config.toml
activation = "swiglu"
balance_bias = false
norm = "layernorm"
norm_eps = 1e-06
beta1 = 0.9
Below are experts of layer 5 (counted from 0) of a mixture-of-experts language model. Rows are named router (the router's row for the expert), gate (a neuron's input weights, with its number), up (a neuron's input weights, with its number), down (a neuron's output weights, with its number) and show model dimensions 0-127. Each number is 128 + 24 x the weight over its row's rms, rounded and kept within 0 to 255. Numbers have three digits each.
Before each expert's rows: a language model's description of what the expert responds to; "comes before" lists some tokens at least twice as common just after its tokens as in all text. This comes from a sample of Wikipedia text that the model never trained on. Tokens count by the router's weight.

# expert 49
Description: Math, coordinates, subscripts. Digits and letters in LaTeX subscripts, coordinate symbols like ° and ′, climate codes, and inner pieces of non-English words.
comes before: "0", "}", "9", "5", "3", "4"
router:118138131127140136134130114117138156103117098125116130095109162128103156062154132139117137139092158138145125130109090135112098151092143132113131126176129170192152144154158152115150136125113101131150077113163110135113136071143104099141145107111139163098146141136152095097112105138165080128157141091111121149138091097129144112105122128080135138107129104104098112137177164085101122103117
gate0:151120125133096147126171093099131151100121152129136146182098134141120119141134118109159115102105091131103166103161161146151138131135148076111137123146106106101045138132165127142114170149163151154125148136058117136100133123170102132129155099084127156128148117114144097122128155149144126114149106108096135118123079102107147132148086132121124159089154160111104109122110113109126102146097
up0:112125092105141149130072098109140102163159108179139136129153099099193124096140113113125167159130131120140102115117122149141104114171113163114153142120171159134141123115074093122113102116133126105154082117159113162160095123134149141110087116162101129132115135154162117141102141147112126182148130140113100159088141136150118147086115142089160139170121116136131132159134135175162160086148
down0:126139165113112100125069132150157127129108139138154152142084111128113112165081150131138167114113178099091178122134156111112108136170141143111145116099141114147138150122115120158134157114130125100136106183148073122172133105108085157118192161150146144089154096172153099120160067118148104142068115128120182156111162180125126133147128145128105140150102169118115125147110145131119110130104
gate1:152174113105140109162121137115114130111124158144140115132087123114105135105160117086156118154105159138089119139185128136094122143159125116087113145123182132165125106124132140107166117162132077151140101107076131104111115125132102122144107136090100147135158127146126118106149118095101100132119147075117096137135094098210108165127122099122100128078135116111115115139169133108136133120112
up1:146139131126111155169084136141107154141148166111147069130125115114137118138110132129152148127117147161089157129166134163112121115141132115111113092093124167121131143126125108159153151135117147168139087133117099123121121146113122148167140120129128128144110111150157096143158095103136145127144084132173109165085110122131143097129159089090122148116143139144129104151109138129141086142070
down1:167098112118136157109119117118116118183159147117112140138135106123157108145131137107164154099135098140144157105124102127114145103137130129098185128118111105109147125111151216131149123103125149127122163166143146166109137123147137129104131101136128149104140119104152087168129178133095130121139165144129160143138135101148110118107103113136131130169146140129136133116087132172127125139127
gate2:154132139136159143080125152131082133136141161131100126130122163124127152123133108089141092114091134121092135110108161179114084104132134094167102143149135139128154126164105122174126119166109103128153131132122122103144151140126127129123117138122139080121101105146138161124133129131111066153156141117130143105147111067145126111131086147167115118157127130134134106143094104095131125135158
up2:161143116115154100112148120106093153160133132105100147100143162114130156098137091112139107133076155144123138105132157165142125114105141107178091142175163139129143086159140169143146114128097131110155125144134098104090152110121128125158127120124141098123120120152150143120139113115108073144139159085125150129149121092145165113132100128130106102160129128115121091124145128097132077106138
down2:136129101083127138129101130082145136159120119139146142151142094116127102134130098158084116125119131103145109094132121136181076130115148141115074147122131118160151115122098085151100150130144132102142160182149102118107112125142105098078067117131154175123143124101121135137152124175128129130068095106137111142143109144150114150139154090118100128089100106127168169139122143143126171118114
gate3:139140113159108107146096102130131163128140042161125138145136127122118122205114105111173145137136133151131125139133128150135136179103122213136162092102115131130101117109115132148112136111172122109128076112087207141109119168113121139138133130078116155100116135087123122143104148118118117165134126099096114083084081140127103158155171123111117150139118158128140193108167121136156112122096
up3:105106139122161139100147158153124109118120197125135137122127139130146126079097162144090103123146105111093130105121136101107092101138121099135130177105140126094150129157131130119099082115104110170115160141134077116112136118141144107115085107168143114125167163180104151132137135117139144104153108170131161130135152137100146107096098152137088115116144125091127051168084110129120152146138
down3:099102106107143093152141132134153130133148070125115076101156142128115155114138155102121086140139128110138127146115162166112142145097120118170143137146142115126152077126127181061128094140134137140152092113096139120167119154146112109139128106092117088134181142094134144116118094137134170051145116129102103165142126112143118101110123089133147169103120138081109118139148098100155114152115
gate4:122099141136096083112149112121167092104127138138107129129129144129188164121142154074111138168115133100137092121122137106115073159162088153121129139134165122129126143115116128180155114142123119105139194121170121100129132087149168129111119112059102152136080182089125115155106157163204180070128096161129123140108123139070111113160140104191103073122119065133161132155102087127135123107151
up4:102153132129163157144111137164079137122136111116154134144158103123108098143102148166157123122138125171111128151084133144138137139066140128149152124087090099077136136158119105107114126109132133151096071133101155155155139178105111128103146194183184118108133097112108151140146102114088095181102140135145142114125148140155129161085151157133119186109145170088132163091143142156119159168105
down4:164174129155156103179146147116119106100106115103108121090142106131118113120094119134139129115089133105133110130116146129142143113104153148146120119108156174113144157077146153135132135152108116175113120096143117144129142183125140124111130098135094151090161162149158157156111123122136106147103119156164164091138129116099134122130088120110113148179108120156081144149114157157123084119152
gate5:139108100107126105152119127073145115130131144124131141123115108122128135140153110128102109144106140107119106111163137128151117077129119088161078124128166162175130133114165183142124105149104139097119110115155085096106149101142137069131123111138154146140095159182145128082114133098127116120108172112146126101120074110117128142111103129106069123092082124128112132137153145116122145125140
up5:108120175104116124148130114107093130141113152168156112153125114160133118128104126109143102102103159128119156116110156125093113153152154087118084169094126094117143109107094135144123115132128103178093115132118111072176121129078127109127107100139174108111106098151136159122135094133136113105141097144137128108162105108141096108160135125170132090129117147099100145154136125105144101116106
down5:094175133145107140142133149136144098105097098123144140144174129136133102169135112146082152112134089113140109116131127165151108103077145114142102128104107133099142135139145086117134152140131180095143143187129111190143143129127105154125107103139126117090077171121104102154114128153172136171093148134129117176142172124110154155156145117125127141166116120133099117126144172112142169130153
gate6:129132139126105090158128118087159109092111141163119131113143169131080138142145083159157112139093120117144168148142134120111158124101147122123053112151109104126123084135168140132144127158141136129124149133135113120128139107142119133120128101177149163117130140129154132111133114143126089147128109130152096114154168092112151096141115110146124104127109134145095124092137142136110138167129
up6:130128106123121140156146135140067163134126104129117104164120122091157148114130159116148157113144124155100088105153130122129120121131102154133159138114153145142121134122101122117094109119125090135120123105085184129099107115109139146114135144128090116137129144136094123138129156108136141183126141118108125173124109157182152165085149178088156158133137131129149153169131088131155122067096
down6:152132133119137111129114137177109136150159124143144130144136131104132139156106165179160111130166102117128119156126184092100115122169116113105135125145123129095101118121120139129151109151141069079131138121153088164141107112115099085130141171083151134147183095126131104141127163129140131093148127121149171163139132141148108105132092140112122174162138140142090143083098126130087114131090
gate7:092103102142105129108154134125158122150121099119088113118113145160152137125140119149120112161125179092164130155117144113104134125089059112120107170132120118114166089143160151107152074130110162101151120137123111178110142105148176115152183142120094110060115159122135153084130150173133129142141147140152117124138135122117132107129154130146126123107136135174133128090133140152120121144122
up7:132141151123151118091098132131100147105112077094093125066121147154097121149121106136111084093100156115128116128087069097113120133140161125142168113112170130139111154138116122138164175139155130125112133148129121119156144115127070145122114113145122148150115097117157114118137126079096105180173140135096120136142138145134124121154134156121113116151121118131113141120134108121127107110112
down7:191113157097158141117125114101131112165110131129129129153137082157128102118113089131110126103131152099125163107118106151149142153155185139136147154157111103121142106088155124131135096143103135132190134133110122082190108169108123096120147143119107132163131090131116121142143084111117145162127100127142158145157131141101159117174132164124074128120116147127128106129096138134116148133084
gate8:122161112083107104122148134107066157145124130160146118140133117140105135169101124125145123129131136099115127118116112132117129064147078080092069150130134123120151099135161114126138122125130154111123154117157079132135104110142144140130125147122097145124167133148107079103103115109163094129130134127139074164165147130161097127106148105125157154096088123111159115154139121102128122136136
up8:132163105111126144117148141142087159111121144116166103143129081088117139180137134127148117099135094108113102132084124121144126105131122141089104182121136133103127119112149147130102103121155117109153103127131090132106117118118153114099126162110123108117167132123091130116101095102126109120091134120116094123135138159146124138104162095170144137114141153120153123102167118107130135131168
down8:114133144127140108141130115084097131108149141142156137102143108146121150120126118102136076092138136105124120150134108149109142154135150078185109107110160125134116132164114098088113123129118122110131119129099100166095109104138141104087108178126154093120134068106129135145105132130121098149205134170121137084137106129163112152092127110149178129140148106104125145100133138136111152110112
gate9:114144178117121130163151091103139104130069131108196124143111119182130124122123113133119157147071125151119142089117137118133117139108116126087132109110171092155105127105106127109100165099139141119111138146141100114162102153121117115121101120147116094156057081137151136138157071167169070135115110128154140158099147160141135130160131169096170125081141102141107116155130120076101117154148
up9:099110113153138142123122103109149127102131106136124132112148141141136135053115134121120111126095151136132141145134153146135127125140086118158106144146144137122146144136103131186148121138134145159120109087142100116155181133144154132158109115101127141112158144146113111161110119145175125125159082119134131147046157125121112102134089140110121128148158148147121121148088116138141122149145
down9:110135139107080100121123125146164111140129088137155152120173116120114103121157154147133175157093078162137148135186122132082125126150130134117115107113083134152110123127087105148124096094133086101153125124098114135154155111092119152145117109137146097155137115139122106111177119096121119121151125119118125103138108090164131152132106150119112130169110147118154094132117174175165136115150
gate10:114102139119088123134117145110138130113149107113135118125129152162149142124125120126091105116110133153168155128138104101098155114116091112165094098148128093150120094118146159101135104138107140101121125170087132123117149102161133114140141119152134140095111162120120118128111145175142135075087158169160158122129105103142097120163130116129104111106114149154122135129135141099109096170134
up10:107136164126150132081127158155146184118109107148134118098099112095113101119183149100125131144139122145125139127122135137112066141110154148121122096145139103128137125140118139113124104109142125107118120101139153166111119140102085180122101138121147106137158080118151138162135094110177111143158121142090108126123132132117155132135131132121098097135151141040156124137172141121118113133095
down10:183140146139143130102103112120095122112109117162140090135129118098112134114104129146152111125118142139129160133120106126127176120081154117126114178135127111120119147079214173113128113157092168135160155171111119121132128154114137113117202135103117122138138068097150162156118065139138101113115152144095146155123131163099122081133123122140098142099116134119132099194120143112140134130137

# expert 46
Description: Digits and taxon endings. Digits in dates and numbers, decimal points in vote percentages, and Latin genus or species word endings like -us, -ella, -idae.
comes before: " |", "–", "\n", ",", ")\n", ")"
router:122153112132147124123142121120123121158105095123128180161135135153096122170151128138151200118125110149144133130112112132131127141130110128152113134132124135126142117170137171147147124130121155115120163132155150122149140104126132081129115136159138083110118109121142176114113153132115114098124122120139141107133130119124150091106128101114087124153122160140133133137121129110115125144138
gate0:113128149128142084094116162149131115139133124158074137093120114146089147110122126105169083123137160092157122145109098105156150115097134144168181138138139139103140173151098143146150124156155116152126106093145171101078117133126132164155107107100094105106129162162107137130076124137116137109088150131138145074103101137122146157141126116115178104121116091144125144099127137146133135143152
up0:153149095138121078110122153100107102105164174142102128111106114167098167110149087125186113116130146091158151093130146100163153133104099096171165107138133165118136160144144112153154123177143110158130107122161132138090100080127144167191131107103142130112138116132129126125112155096128149117088140125173140090105140110130151111097119130126159109165100110148152138145120143140098154143138
down0:165127109152128100099136122139101103136107134106099149143114160175098110127146086109173113182130159129143178131094149149154135152131107105148158163121107103134090140123122090160136108161133126131120123129112110140099183127137148127131122105131095111138115189125080114103140110138103102126117118118106115093132163209139128110149143085150176174130116093125115124082081129159137124119152
gate1:143133134146138105146107120134164157132078149074107142116156132104151090139100157099122122116086152134157123136180138139149105120127144106111117159128126129120136150123142156124165142122165124103170125133124070169152131137157106108131118144128134100172149125129167184108165144085097109122133148123118140101134123135150092093106129129142179134110158164140121106138135124093168121165130
up1:087128098135148126107111133135100161116184149130130129115106140121151145114156107134130135094133106131112130119126109154135146109120079121175096109099100134126105144134145151152159118140099116130096124123118174107096139117115127125131165116074134087125084091118161126125111154114121119119065089117122190158111171173130131147134158152148093092139170164124181140102097163146117109127146
down1:122148113130112103120143115129150112160125082091118085127137108174109162106106144082122120113138119126137103167112118129121123134157148125150148115136141122144132140080155119115118118091132127161130116094140132129091109140118144167111147106163105120098134140154139169169119130185116141126131091096154129112134118122149145158134138121126146100120126145123140060168109107119100167133130
gate2:140119133130139152112158126141098124129137129121139118122149103118137125078099109117100108115123096110107114117113082122107160120134125125076122075108149121138149115144103119112099119137094123139134109131145115123121104122132121126135142143135144123160107096100116125124144133103071124144129152137124103148178102112170133106119136125120116129130105122069147177139131066169126157181091
up2:160132113138152164117139138133120122123152112132134117145142143120146142096080110126087088107128118101097116080120096103129147113131128139103121107100152088122131119133130101127097103129088136129138138109162130114114098137140122145118162124121138147153128121114127129109141124093079143136120132133153124151192142115154145104119123120120109149143110130072154172138142085159132147185107
down2:180069106150153139123141154004128113151130145107111102112165143117134091152061000116129088162107118127096131144128080138143136135154151113104108172127092132169131132171107117133113111199126145111101087130127138092134120116123132129146110105114109119141158120140145188078138117123150115123139164146131130098124111189114105096122119133107115102148093119117115120100108131141140142113117
gate3:157146121148146190115131148142097090130139103141148137144118072069138091109126104109107117103165125112129092117108144082124125136123103140120126104133135086135125133132152110129135100118103117113128109096152138120106115129131158107126123146104155098136104125117100083115068123119156164088131134145137101183179123149131116111159127151145132112130105164103153181102125140139141142148134
up3:111107135108107073140105135142170180134099131088105129122151166149140142161115146171104118138136121155146127173100090131111151116118147148160123162116111118120109126122102126121141152103121139115126138129074103132140128142141110128145100119117117124127163153183127159161167106119111112159130101135102128079093135120157111116090155141107151171142166093154091088141147146074137098137100
down3:053199142116116104140137112232146146132111112121117159156115116131118127140195255129135154121137145157141137126109180116111111104120110151153146104119154119085144117100145124131137169055147105148161143098110125154123127139151111140118141157129149096115103163120098063177116150095118134149108075105120136116102125092143170168142126113174112164125176135119121123140147131117126119163119
gate4:153099115155132105124110162111117125142151159119128152144126144144090117103174130113135107133098145105142088151153122119170121116156128133137132119113167117117129139155146129149135110161127183138114150099160111145155130073135103102151107154120131097146105140115103124098144138158184120119185128132094172113100127110121164131146135171121131129118136094124113110102158135134080151131153
up4:110127145127129106095106154109147117155124155124125108125125152093159104153152109115105101118139115088160101111088090100150151142110122106127175110141092046136133160123098118054149135148153151095119120091126146144096164154113110119126138118156150105125133157113101133136142118084113170149155163138146099130144131085139141160114159129114111120165159091131119107095126119166119124117076
down4:086177112110134156111141134171125125155130125150155148145131139139138086107140151161116125150153094119127122151124082112132124086139141129149203174126138155075136110104123108124124117129136117148100109139133101093139143136117093132096159122120130119127138167125116153124127099111169152164096125134130117157101126155176140124128124161124182139142133118110121179117126126123137084157137
gate5:152142121149134117118142156101135122108118090133152162110153101159113154125142124162175119131138137104139122146135101122126143131124149125169106125133148093085131113140154139135110133123106168114153146084140127133144069063151119156117135117139152148124132170146148135075138100116149135088162134125174166117128159145109164121112098156145140160137133103128129118159167160117123168156147
up5:111134102107135119138100136151107157137148133154119118134118150110139115145147122120099121105157159159159129135112113116113133140119111118171121119163093100189110132133107185119157118148112072143114124179098145110116182160108115121132116128154106136108099122126152108114149088148119124128092127120120135141111079128114107135123069081130107117141154163119180160095145118102122080139131
down5:133155124104118111126099116164138120121122111099138139133133137179136153154129169127153145116141118100117148139118137155138172128160158159119206133086119151110095101113099056120116163082185111159168109163119105165131155164154138129117145111134115148116129119125108122140121153143117100143104148105119085053105109117161123127158094094143159126126142113166136102125150126126171113148109
gate6:150143119056102128085074096110103102108135151111094141160122125128179120160147127161093148119102124120148089100119133095121194110132087119122116135169115132137127117108125092072127075121124128114143123148131120091095139128121168140126140102144141153101120093122127154120102134123123113154119123122176156163165149172125123107097124092115108111111125136125156113153116091165129136105106
up6:131136096156135171113186137090170122174117107154126149137151117133150133098156119160139132167088114177129111131144168163073135157141141125135116101115165083141093124157163135163070132126105096146169158085107161153129106120115133108126139134151111158116132129126125106132115114157152196127145139123093149100144114125106150192151139120147135111158123136126111116110123145159119161117172
down6:073141135118127117148096091171113113111109148168150138161107117148110122140189198123129157107123144133162113098127151082202135149091151141187162074151142165120132089108099135127109175116150151126130104154122115071115185166115124115110128158151148121093128121133131128147100116114136137107106107116143089152087103116144175151117135105163096129127142137131117145132127134136109128133133
gate7:119120112159131153104131151153141130105130128121105103134136135118118119118102137123141096146125132124163117157128140133157189091148108140111123084112112109083107151113125174116096113099111140116101125130162123115134150116148114144100154137123084145115110125117128106103116091128125150110106107146175159102103142124134087101121116103120192109104122087133119163102072109135110160155177
up7:134128147101109153134135126140104166142116127129119136103149151153149136161153122132117160136141161147133125106115119132100131173073123107137133115176127124166144089159139061128154165127124102151166092153111137139113121151096146115156101146116157122119158115136143167154145142131136145142148139118135119149170098104104148156138142130150115156162136183125122126174191113102159101120051
down7:133154157147155139095121097128133111126155103149140143138184115153090160118121144105124161112094114133154162116135121107099126125132137162147102170144143154130124143118161058155142114174115123143135098150138095128140117107081130142111107165143135128114092140127103179148077134134133127126121124170142153135115126123094119120138163137150179091127172157133127079094131117136113103174133
gate8:147116147153151140114117145163127157100103136112143131096156130124151097136161160122138121128123171123123138150150083106097122141096098113135095146117131106132155142137137123092159126120136167116098152132146105144154154120133143142114146145097116124140114168162135116149126131166110119110200115168113154072118117103123155131118152134109119154156110071107093108142094059145101125096123
up8:102120131107091095156158107083145119154148110144132120159070147124138116118101094119103144126129104132153106114107155116141111147168151125107124106142114095171102160140109128161104119122116142114162127106105140126113120134136102122145129122158147099158108095103104144106122098104148114138083126120101102167136129116159092153150111103151140109137151173132141114121159193083133093168116
down8:095134111112139104117130129116114119123130136107090161138130132145091145094151184175149138108130138137144126139118148100125139144112118161108152153101115130136141107111127113122129144101143123144137136119151121133138165132108074197134124114166108106118185091135124148115111161123131138133126159095112122131154141121116191121171140099157129151115135116100116106133118098168117114108109
gate9:152121127122117132126155108162117159135145155132153140123131159113156168117103103123101109111159086160103116081118119089127199109134113110052137093127143129109128144137143120118139154149135099136134113110131124169133094115149109100156156128137106135097128079102130118130099115148108100140133125105150112181122092087154137131164122146147145126137113120141119142159134111137113117134092
up9:157123095107146123130139114134115107103164154118177129131144140075171169101117103132108131125151085128124103099130119079151191092131117109078101114102148093146133144157150145098148144149138134167111137167142145134126111109136099104159164109126114122119130095084149112106109101131100092123107134091167084195105110108147138130159136150160131125166108138136149158178126121134112143145097
down9:119115119122148153131114161106140092136152147121126090157144148136151094115115078100109080146080119103129132128139103141133110173119089146099110118097126112148125112154114084129113084114121139107111089133116160104133137144108109117091143126088138141116164124116154136099115112098199132121134113203138107104101097146070150160142118105096119132118120139129146152109111176183136116131175
gate10:118180135150141100134080107130167158155050131111127150108122097104140121152131144119131098155093101159130126141129106110092080122131117131129135137125173107149123103164176124093102125121142159078093127132177092147187134140144169104121116158106139074091177136140142148127121148140167091101141151160154151151119169120162114117132116176139187096137162096117099122114125148099155151119123
up10:122144126140116077106176099106154144126126071146085108146126194167107127094066105148111166094140111123174131120153147159120111152146102107145131087176104080157094168125132112153131141130099112117167140084112158135115090120125120125129161130135119094135122112063169148089147118122129147161159116096085138155140120110125132140097097115163110120153133171122146151146120158093091095179139
down10:104154147114134119111123133136109104151123111110101160134122138126090156132127145134149112105110171138143132120123091103131125153126127181138148148116122129151147129113125139141129154088135123177133125129159151148147176151157107176122095132139108137112123083112111139148130124142093118109119124126172139121115136112129187108154117108145118143095131142122083094132104125139101152135132

# expert 48
Description: Years and months. First digit of years in dates and lifespans, e.g. (1917–, plus month names and articles like a, the.
comes before: "9", "0", "8", "1", "2", "7"
router:086123145146103176133159144156131078136100096150091116099118147142137093089116122142121111120119142124159115163132159165127140115094159104133153116129065143129119129123128137192131135108110135120126124101099144157147125140075099111123098159116165118168114120133110184115106153121129123144139115163092153111120134126112131119144110155141125094118122108155172100100129110152162109136138
gate0:131139099129150105109136129145064177112109179113126163142146130119110149166139140131152145109111158141147134133123098133092139136110131124100160131120109164130137104116120057155139123142150106160124114089125099108132120080122162115124140114143135119117090080124141119112122117161122128161135089097146132079107146141137192066125138111148066113123153139111126140119096053146122132070083
up0:115114131142123157126118129100161101127133102124152121108129112139119134105120154160112104153116098134124084128093143128152124143138115147148118122141146096128119186142140198128115135107131160111116116188134147142110119138150089158122120145132144157170128174117118122147134134098120118098163136164096140152092123097126091161108121178103148137153114096130144131166164177124132110190182
down0:149142149119120090135142109112132131137148129159115119131130155138100135134144134118143161103103075113153152136150158167136143083109146099108116156111150147089165134158119105140120135131127174138149102128142097115121143107150104159164145109124082120116080129125081159142147169090143131118118147161135137136106164136115115150072118112181128128129106139120106099172089115149132146091108
gate1:153162074126124126177127096138113129083127151149165117143082139149138141155104120173146154122156144168116105132176120133104152117125139130141113119132156125158131086171138120118128107131172100110177114134124080093129139138140099099129179111145142119146116152117131176123094121098130113126088162120143174134143138166080117120121096151108174177144160104156113147119145127084147122126135
up1:115106174126140119109118146121137122172124120112098131113173112124112117086149130061121099171113102106154112124084133123152104142148120116117123141141074131138108175091130143137108132128076146142094153110100138168129126127125155169137102169073109134125100112145111088132156138141127173095145116104077095112112097120147133157107135081154090100106078152109162112136103093163109136126130
down1:129139154097108103148157089117133183116072124101091141159123177149144137159110225158158151093151115108127130136142137134115101108129159136107136159119096108078141142128095123124155167107127156134127143081122141136154126102151124106115107142166145106126132097133098113110116155124141180147105157132108121150083110116164143137121109104142148114097131135100121138132134119101154137129140
gate2:149139117109100120118167144088114123122137158135101137130159130148131128137114113102128119114123111052148171135107121149143092065126143096108146120134123111115117161190142160136165133110138153153137119113116105119160137141114139137140129097122086086145146107139157107130145133140142162164177135119134083112089131142100152143121142118139123108149107133152143116108149136140137119151123
up2:137125124156175089146149116131106142121116114131097132111118091148143131146110132092181119166126165116125155146135069143150112109128123126072125072111137132116112124153158114099160107112143121138196157125120088120173153135103141117156079121180062150153120092115169096110112084116137131144128125131143130099097120128102138130153126167107146160131109152153163187109128169133108138145148
down2:156149116129129121140129117147118125156122129113099103118128093122111110136123046127137128113111153144119128135133115116124137130110091149146121127118157133172125126095160110133118150158076092083123089174141147169165159120101134118149166097153133144134116134130166170105102133141147157137143094120121109109106126107159126150122115144083163137172130118149144156122123112142121114156127
gate3:121156097126156106126138159133135168138129106098101097110141152119171162147122142119146168099107123134150119149082072156130102114130134162117137113104125104130123132100137106123154128090168082133130121148179119099126127094127109113117149106174111182133129110093137121125110095164134133129082092120131111098137144120159148091078152077109113165100115133128140137143117115107129145111116
up3:135098151148132130127105108114131127096126131149150125143095107134118114123138139101122102141128118167121093116139122096160145155138059122137078134148147129131133104169116142104093114104114127104114149152127101147138118155139143111135139160086126139116096133133128119136139106129154099122129162152140175131161098138121082159160113173121116105106185126157148154138140146127120111163155
down3:133130134122137113099119114127150141151111146157142156170151167122106151132157169140147181118114084104121115114135134143090125078078139104104145124128136154105131146141097135123126117129162155150149091121124098117101088115143134154166155109144119119109102096136137136152154161114122107106116120143125129129104114108134132133084139125173071124172125134125110126154133119129115141110107
gate4:078165113121104122134181112173156095146118121090103095087170138096153102132129126170129154096109144086177123159081080129147138118094162145135143109143102124121150154163144153107126151128144137113162127138145152149121109082129117087132128114176118130136147161122161112096106109139092090123148133148125123126090179156076112104126135091150143180151127101150143110095157144117130165145128
up4:129153086098114125140191100137158118144115113164103124106162126098151130138110103151129163080134115090162113137118087139115145121124160141150128086121117135127097185124159129109132121111162153134161133120137144129092124099161100117128095111126135113143122122111149115110126123121090127129148113082147100139101165158141128121118134108145140155146103105097118147112135127123141140152121
down4:158114126123125158133156170158105078111127144087117127121098121139147118108116042114143092149133144134151157096136114146143139172161122126152099134103099142142127080110173114130110130141082117100144106163115168116115131114092108095097136135119145124137143187136155113121086080115151149176166159119144144122107144148100111125154129123106169150138138154127153117119106184107115119114131
gate5:170160102128148159104107159103142076104108123129148125124123162117124119160120133103167105156117143117146117117083126116127110182142140123176135156159184107122095137154114105108110131151125144149080146112115157115081092141137122135116146130120202152139138135157106128129122122135145140097074140158128136099137134126169131115148165100111124121112103116059125110144099119168099165166132
up5:143132081128138171109095190123140086127122134136096134140112169123121117165119138099163115191125134119157104113085129108113104177151100139147137160168172115129102139172128087107102133151111130143090121117129149123099084152128149116134148152114165152150103125172093136130125132162141112080086133172123115084149114122164146122146166097128134127111145129085128114160116129171103154155126
down5:138124139148118173132122171159105100126113096114100115114121094112139128115063081109097145117142137121157124138128141130174135102139093153132106149112106052177140095143125145154131136092126110095140121138129126112153157110115116124165111147085145149144140154153112150114116137147194158176173144098109108110127100153129133148105145142145148144120150130164137154158109144148138113122111
gate6:141109146133114154121092126085145154111128118179151132142154152181123127097088128104131119106151130150128140099136099153117107141182125114127120128164121151154153111091109161133118129140136139163127113122121126108136129102118151164107116098123092189116119155137113140119104112104150136107155080129137137141100104140097145149129098114107143101125144108143132178158143090125122085070132
up6:156082153108077152130130115099136112129130135170133111118167148186103109110096100106113127085136149132145137104166111178116123126167121124121106132172126164154133107096105168149114140154098112137132114099121133131115137103121177148118121100091092173139128188123129139127114134106147136140179078148140136150090120148133140117108093133127147081130135117173143181174141118130129105084116
down6:149130154151113154157103137089142109120110159137110135120138195124123145141138132121109124144141104103121156144107110085139114140099110114147151137163162121138120118171089104160106096132194113128100131139159125163142127156166166108116116125151114100075106138144138153080115150087144186110128131170120133112178131131098086151118109131132139150159139147150145170126138087109077111148119
gate7:097117141112108124130181118113109121144150103150141114133149136125131113137132086206158124097135160124154129118136110116140150087110185161126138116146152078140101102105109096147136151151099147108123104126116103129117098077132139171136100103111103131132125126168127108117119122162122171130123078121171135149139144134127133119174067135157131131103082115172123112144096111101142100129160
up7:121111133079090121141126106118131134106137114160130115132112144127107115138142114207125151083110105101146107108142138117141137094108150148124134122154147085123120138122121123159112126135105139109127091122118117130141132107128163146100111133081096141132122147150112135118145151148132138129131097111167155151129127139146079082171098136143097102078104113147121139122070114144137054132129
down7:141149124118126148173119138038143132118108119131162157123083100162137106143129141077133112177126136122078075106131119123126150107109133069113117115114097164121118111127109142122118104102154139126145123158101161116156137112183161107169109145119157097099137151133198122129130143119149129090162087137108139158164119126153072111138116103132148129127103141151133094144126135072099123163139
gate8:118151092156121125128145104079161130086143112100109108170097148145127128128137123144122140130160138129106095146158131110119125127174149074144112116139173102101124147146161128109156125119146180085124173127153108152104152116142100139138182131120128110121183109139120155125113177108116157171125126069132136145177167119134140120153125140126143142133177115134104131113083086127134113156142
up8:122149104130132102131159106093164107102145117105113097153139148184107112147125108156132133112143131132129109145169120106124141122148127106146132118147182094076162159143138137110165129125158158101120201164169151161104143098147116147112125107116102124139138128132137166139104153111105146151146102105147130131180178109147135140125110151126139137110186139152112160112101092122087119136137
down8:136144154190124126134101151137132123141166153163139129118111096165120138124142054141139119163153120119122133138119120156151134199140090097173078079087130143113140133124113128121130150136150153115129100155085133131083144090148109136116141135077121128087117186119094126163113165181151104125153124083114127134106154076126102150158134152123152100142120139124078139131133108144110115131117
gate9:096111133108109111128116147130149112152103166158090101105134132102126141115182112094126112143120112120177136142116119083112088140123151094116157161123108092137127090128133133131165127111100122136090135113135142117082062115132126122125142136132150103146119105134104096136168103172112163115114136161118145117152100120109149154186139116140121141082117134083142119125081152142098140113092
up9:149124100106104132135144151110095128137116118142114150135104102151105121166103126066141101115100135143174149131112119136118091141152109127119136145116115123138089130140155130133113104146129136122145134106127094113134130149124132181152091107115154126119145112098093101148126150133138142129115117114110111122156138152210110095139161126106139092121065148109138184115136179105106129106163
down9:134153164138123107163141104116136137145134119124118122140127106121138134136142078128123128135133119082114152098133156161113129163156149126111136136159153095098129121126148119100141140116085134145141143125125120123131090153137175132149165142104109157132104141127107133132142128071109129134098144143118147097105106127143155164083099129114147112145135161086180104167100114123091121131131
gate10:102122114093133166118151119143133077127113117145141110115122088100106081106165113121126141170148130147152157151140089104102094113089097147092113117112130145138152128125161130127129126083138145128147151144080118159119124119108118144151167132105093140184095133135118151119150103129124141085141136123132135113153130112144141160159127154151126109130130105140132141043114130143140161152158
up10:147106119120145132109184103113139117130134084138088101110139144131128136144103100126140126117144093129167117133122147136106087129140103183105157076097119094104147139169122158128142118169139117118129150125144104127148146095145121182155108097111093129144111152129109132139111079124115173159149111103116123140142149111167081147148140159142170113140090121082129158116101151093124105192126
down10:154142137149105152140119101132129113168128154104128139122136105095132118088167082111111142153103117094143151099139059136148135107148117148126130131160136139189126130121152133134135192125123139126112117164143116112125099133114132089161159149075075119134095135149153148144111133095133130170142163096121126135151124140136135148149111103116166139139137134168095113127066154130108133108144